config.toml
d_expert = 640
activation = "swiglu"
routed_scale = 3.46
norm_place = "pre"
attn_scale = 0.0884
tie_embeddings = false
extras = ["capped logits"]
seq_len = 384
doc_mask = true
Below are experts of layer 2 (counted from 0) of a mixture-of-experts language model. Rows are named gate (a neuron's input weights, with its number), up (a neuron's input weights, with its number), down (a neuron's output weights, with its number) and show model dimensions 384-447. Each number is 128 + 32 x the weight over its row's rms, rounded and kept within 0 to 255.
Before each expert's rows: a language model's description of what the expert responds to. This comes from a sample of Wikipedia text that the model never trained on.

# expert 1
It responds to: Word endings and pieces of Spanish, Italian and Latin American names in sports tables, such as González, Ramírez, Guillermo, Haifa.
gate0 [ 82 187 131  67 103 133 159 116  81 119 162 113 159 116 107  99 129 201 164 132  84 174 121 144 112 113 163 150 105 133 123 175 114 136 147 210 126 151 184 216 170 128  86 112 129 156 104 137 162 136  93 101 131 133 167 105 144 106 119 139 164 146 131  90]
up0 [117  83  99 132 151 153 137  91 139 107 137 166 108 117 165 174 196 116 174 135 153 122 172 120  77  84 142 142 184  98 122 101 151 152 112 124 151 113 105 115  86 165  99 160 110 105 125  90 162 116 127 125  95 119 143 158 153 115 135 115 133  70 160 114]
down0 [156 146 120 177 200  91 184 215 104 100 136  98 100  70 132 186 171 145 142 143 116 166 118 154 153 125  83  96 116  79 147 139 123 139 117 147 154  89 112 109 176 140 146 125 144 121 101 153 179  94  99  93 161 130  70 164 167  97  89  91  65 163 113 137]

# expert 5
It responds to: Very frequent punctuation and function words such as |, ., comma, of, the, was, and numbers right after the, such as 20th.
gate0 [155 152 182  58 147 140 144 107 127 145  61 153 103  87  77  76 168 159  91 178 105 101 109 134 143 152 150 135 184 110  90 119 149 151  85 114  95  93  82 100 158 100 112 100 108 144  71  85 101 111  71 107 100 151 165  98 145 120 126  47  53  92 133 143]
up0 [121 138 116 117 164 147  96 192 121 128 166 153 174 132 119  93 110 124 160  85  99 128 150 120 129 111 133 107 149 122 132 168 106 138 132 154 121  82 160 107 129 108  98 137 153 111 162 136 159 236 127 151 174  75 148 105 126 134 119 166 121  86 175  89]
down0 [146 116  79  68 144 110 146 135 106  36 146 102 150 136  59 129 146 133 167  97 102 124 155 117 133  86 167 183 147 101 135  90 154 155 174 113 157 174 192 123  26 121  47 130  94 143 172 120 171 165  86 111 142 106 133 119  84 155 135 151 135  71 173 125]

# expert 6
It responds to: Words inside or beginning section headings such as Critical reception, Early life, sentence-initial He or In, and decimal digits in percentage tables.
gate0 [112 109 125 156 117 149 152 160 158  98 112  91 150 154  83 171 123 183 104  81 121 146 134 108 229 130 147 147 124  94  67 166 130  32 121 105 132  86 132 147 129 103 110 145 134 118 173 164 144 226 134 113 160 174  67 129 132 150 174 134  57 113 117  87]
up0 [ 86 150 115 140 116 117 127  89 125 132 148 103 128 181 108 164 150 112 165  73 108  54 120 129 171 115 122  96  60 163 137 155  97  89 142 112 142 143 107 130  97 147 166 176  94  29 157  92  77 149  96 147  70 157 144 121 150 123 112 187 144 102 103 152]
down0 [118  79 167 111 108  87  96 104 162 159 128 114 115 103  75  97  82 167 144 193 132 130 110 133 154 184 139  71 186 180  88  91 131 171 167  77 107 108 146 105  96  84  98 138 118 131 112 139 104 167 145 125 124 135 145 103 106 168 146 127 118 192 162 104]

# expert 7
It responds to: Pieces of Indian names and places in film casts, cricket and election tables, such as Kumar, Singh, Khuzdar, Nagayya.
gate0 [ 91 179 105 174  93 196 143 128 128  98 143 152 137 166 117 211  81 121 115 158 101 176 123  91 150  84 140 152 175  92 100 112  71  65 183 129  26 124 124 120 130 121 141 191 147 179 192 110 111 143 174 125 142 138 144 117 132 138 104 195  97 143 144 125]
up0 [123 125 117 143  81 205 101 136 166  92 130 129 185  87  89 155 119 101 144 125 106 154 141  87 162  42 120 123 127  75 126 139 125 164 113 139 136 111 124  95 174 179 156 168 115 124 152 104 175 172 173  87 117 124 144 160  84 113 137 139 151 109 178 163]
down0 [117 143 124 102 123 179  51 131 130 148  95 141 170  77 136 133  95 125 125 112 135 136  85 134 111  96 121 151 163 178 177 137 150 110 100  99 146 119 130 167 147 140 166  78 103 110 131 141 197 121 132  93 148  90  86 121 138 154 158 181 130 142 134 115]

# expert 3
It responds to: Pieces of Russian and Slavic names and places, coordinate minute and second marks like ′N, table separators and list, such as -ski.
gate0 [126 125 133  88 129  79 164 147 186 105  99 121 151 123 143 149 137 103 146 100  83 146 104 215 104  94 141 119 176 156  90 132 140 136  84  93 129 123 120 134 103 104 140  72  97 175 174  53 178 112 145 181  86 129 162 110 128  92 108 157 150  62 155  87]
up0 [147 123 170 107  94 113 116 185  74 136  99 144 161 185 149 124 158  49 115 133 161 119 166 130 117 125 131 126 125 117 137  88 134 134  68  58 146 128  93 103  96 101 186  95  82 123 158 173  77 136 147 105 139 132 114  95 135 127 151 143 121 148 176  92]
down0 [109  85 141 170 138 141  89  44 135 159 111 162  85 125 124 123 153 147 158 103 114 135 152 169 109 130 149 103 146 119 109 188 139 174 141 142 129 213 107 139 146 153  80  71 159 123  95 199  92 117 143 120  87 122 149  93 141  97 118 185  47  47 119 163]

# expert 8
It responds to: Numbers and numerals after spaces or colons, such as scores, route numbers, lengths and event numbers like 30–23, BAMMA 12, 285.
gate0 [ 96 181  99  71 138 118 144 137 143 131 109  98 123 154 114 106 161  96 100  99 122 102 140 106 123 159 132 144 127 115 121 159 143  78 161 116 137 114 137 132  64  74  94  98  64 100 104  92 113 196 119 189 122  55 154 118 117 148 104 158 113  49 109 130]
up0 [ 98 182 154 128  89 121  77 105  93 109 142  79 113 146  88 122 128  85 121 120 111  86 153 150 166 158  67 150  78 144 121 126  89 111 128 103  87 138 144 105 148 135 103 126 144 132 158  76 157  88 132 144  87  83 122  98 121 152 156 115 117 144 152 199]
down0 [ 63 153 201  75  60 134 109 126  95 139 118 116 143 165 146 140 144 159 101 101 107 103  81 110 169 141 142 131 134 170 112 129 103 138  83 137 118 161 139 118 127  61 120 128 124 160 148 124 137 111 144  76 121 112 184 149 171 111  98 110  95 119 148 107]

# expert 2
It responds to: Infobox and list-entry fields in biographies, especially birth years after born, Preceded by, Personal information, Occupation, and taxonomy headers like Phylum.
gate0 [107 209 103  92 119 109 151 144 106 151 175 128 157 159 133 125 126 143 136 128 105 146 163 163 175 158 119  81 108 109 129 128  91 133  77 146 164  94 115 128 120 135  87  77 117 134 175 152 128 155  73 100 150 170 104 105 151  38 119 102 115  47 104 103]
up0 [ 79  50 122 152 129 126 129 128 153 148 119 149  99  88 109 175  36 126 102 132 175 129 131 109 109 155 162 145  74 162 132 109 166 177 140 101  98 127  78 155 190  83 145 156 142 145 149 115 139 111 142  97 116 136 178 126 103 131  72 142 120 199 188 145]
down0 [137 142 137  90 137 124 133 123 171 136 115 110  94 133 119  74 125 118 155 209  93 144 112 111 140 148 187 167 134  76  95 175  80  78 144 182 134 143 170 137 148 153  83 108 113 122 122 161  60 210 135 176 101 103  98 109 131 136 158 137 107  76  72 125]

# expert 10
It responds to: Nouns, verbs and digits following and, or, to, of in lists and explanations, such as competition, help, produce, more, other.
gate0 [183 110 130 126 133 156  19  44  97  92 131 112 160 145 118  87  92 122  75 162 122 141 166 163 194 119 136 143 132 117 110 121 118  72  99 143 210 130 160 115 133  76 101 148 164 126 122 152  96  98 106  92 129 193 184 143 165 138  94 157 142 187 130  83]
up0 [155 139 144 110 180 137  96 113 123 180 127 121 127 133  71 119 100  82 114 190 169 147 133 157 175 114  88 162 189 141 159 168  80 188  79 145 128 122 136 139 138 124 126 134 154 151 107  97 106 114 101 112 160 129  89 208 149  93  72 170  98 118  98 159]
down0 [126 177 126 123 175 135 128 164 121 168 129 102 145  84 179 129 182  82  85 112 154 173 136 143 112 129  86  99 120 133 162 122 162 147 175 117 141  68 126 175 160 160  64 155 106 111 151 176 132  94 178 161 102 108 109  95 117  62  90  91 143 162  85 189]

# expert 11
It responds to: The first three digits of years and similar four-digit numbers, such as 198 in 1980s, 191 in 1915, 184 in 1849.
gate0 [ 93  65 137 119 129  82 178 128 135 105  98 178 104 151 136 183 121 139 124 161 181  80 182 103 142 169  83 130 123 123 137 198 157  85 118 123  87 144 115 114  82  98 106 135 118 106 106 157 141 108 113 151 105  89 133 209  95 153  93 116 189 127 132 119]
up0 [ 69  77 128 113 164 162 101 138  83 135 117 140 116 118 180  87 126 123  99 128  93 146 139 165 113 108 113 137 125  83 108 116 143 147  85 113 107 175 145 104  96 171 217 166 119 128 121 108 189 146 109  94  98 150 159 159  54  60 197 148 100 137 139  92]
down0 [ 97 111 111 165 125 122  90 101 132 124 109 191 138 104  86 150 116 125 121 113 179 110 187  89 151 125 175 202 158 181 153 104 196 151 144 155 198 140 158 152 145  69 127 141 120 180 198 111 157 128 120  65  77 144 167  75 101 179 119 158 105 104 132 145]

# expert 4
It responds to: Nouns right after The or the in descriptive prose, such as player, variation, career, plus markdown table separator rows and scoreboard digits.
gate0 [131 104 139 136 111 138 103 124 177 187  77  94 150  73  72 116 104 143  65 158 178 130 126 155 113 107 101 193 136 159 184  92 139 154 101  61 166 141 160 122 164 104 166 139 131 181 142 136 141 160 136 153 109 168 124 113  69 157 137  73 119  92 130 116]
up0 [102 142  95 136  66 138 147  91 166 133 127  94 175  94 152 115  79 128  95 133 129 154 138 112 179 123 153 174 128 156 206 167 118 150  98 164 157 154 121 121 171  75  92 155 124 128 129 110 123  96 175 118 187  81  84 117 124 152 160 151  94 110 133  83]
down0 [122 117 119 134 103 136  87 121 190 117 145 145 140 149 106 128 111 149 142  96 105  67 128 129 162 140 116  86 102  69 196  77 158  71 121 152  64  84 163 141 133 123  94 121  93 109 132 126 100  95 101 163 184 127  95 126 185 146 141  98 132 130 167 138]

# expert 9
It responds to: Pieces of Chinese, Korean and Hong Kong names and institutions, such as Chan, Gyeyang, Communist Party, Hong Kong, plus School.
gate0 [157 116 132  84 174 176 152 107 158 117 168 136 100 148 146 113 123 148 161 160 166  85  66 198 105 162 118 152 149 133 106 164 108 123 132 110  74 155 170 145 109 142  89  74  90 100 105 122  69 150 119 113 120 117 113 151 131 146  62 123 107 134 148 128]
up0 [ 81 132 151 179 165 122 165 175 143 104  86  97 122 156 169  92 161 107 134 157  87 122  77 152  86 105 141 165 226 172 150 126 108 100 157 134  98 115 122 123 114 137 105 178 172 103 125 124 124  41 153 126  91 114 136 130 121 109 150 141 222 164 157 198]
down0 [ 98 116 109 143  33 151 168  87 152 122 179  98 206  76 111 164 149 131 129  87 165 112 173 122 157 132  97 115 129 105  98 145 161 189 107 151  59 191 105 110 199  76 128 127  94 173 153 199  93 122 103  93 122 124  82 195 173 179  52 122  93  99 163 158]

# expert 0
It responds to: Word pieces of French and other European names and places, plus table codes and percentages, such as Ozanam, Pyrénées, Alberta.
gate0 [134 137 123 119  86 123 129 163 101 158  93 143 108 130  76 121  56 127 156 123 114 121 165  96  88 159 103  77 136 110 113 190 103 113 131 173 127 134 153  80  94 129 167  79 117 147 163  80 148 164 181 183 191  93 101 156 102 147 156 102 119 119 193 129]
up0 [142 139 139 163 191 134 165 105 115  97 163 158 148  85 129  66 121 124 147 146 122 197 158 175 105 119 114 159  83 122 155 126 154 149 149 198 113 104 136  81 126 202 146 112  92 186 141 168  76 115 137  81 161  96 122 160 199 167 123 149  72 138 146 109]
down0 [115 107 149 109  87 104 184 142 160  87 194 144 161  72 124 153 142  91  86 149 177 135 156 135  83  75  95 169 129 106 150  85 117 123 190 138  63  92 119 134 169 150 107 159 184 133 115 156 168 182  88 121 127 135 109  99 110 151 101  53 119 129  98 138]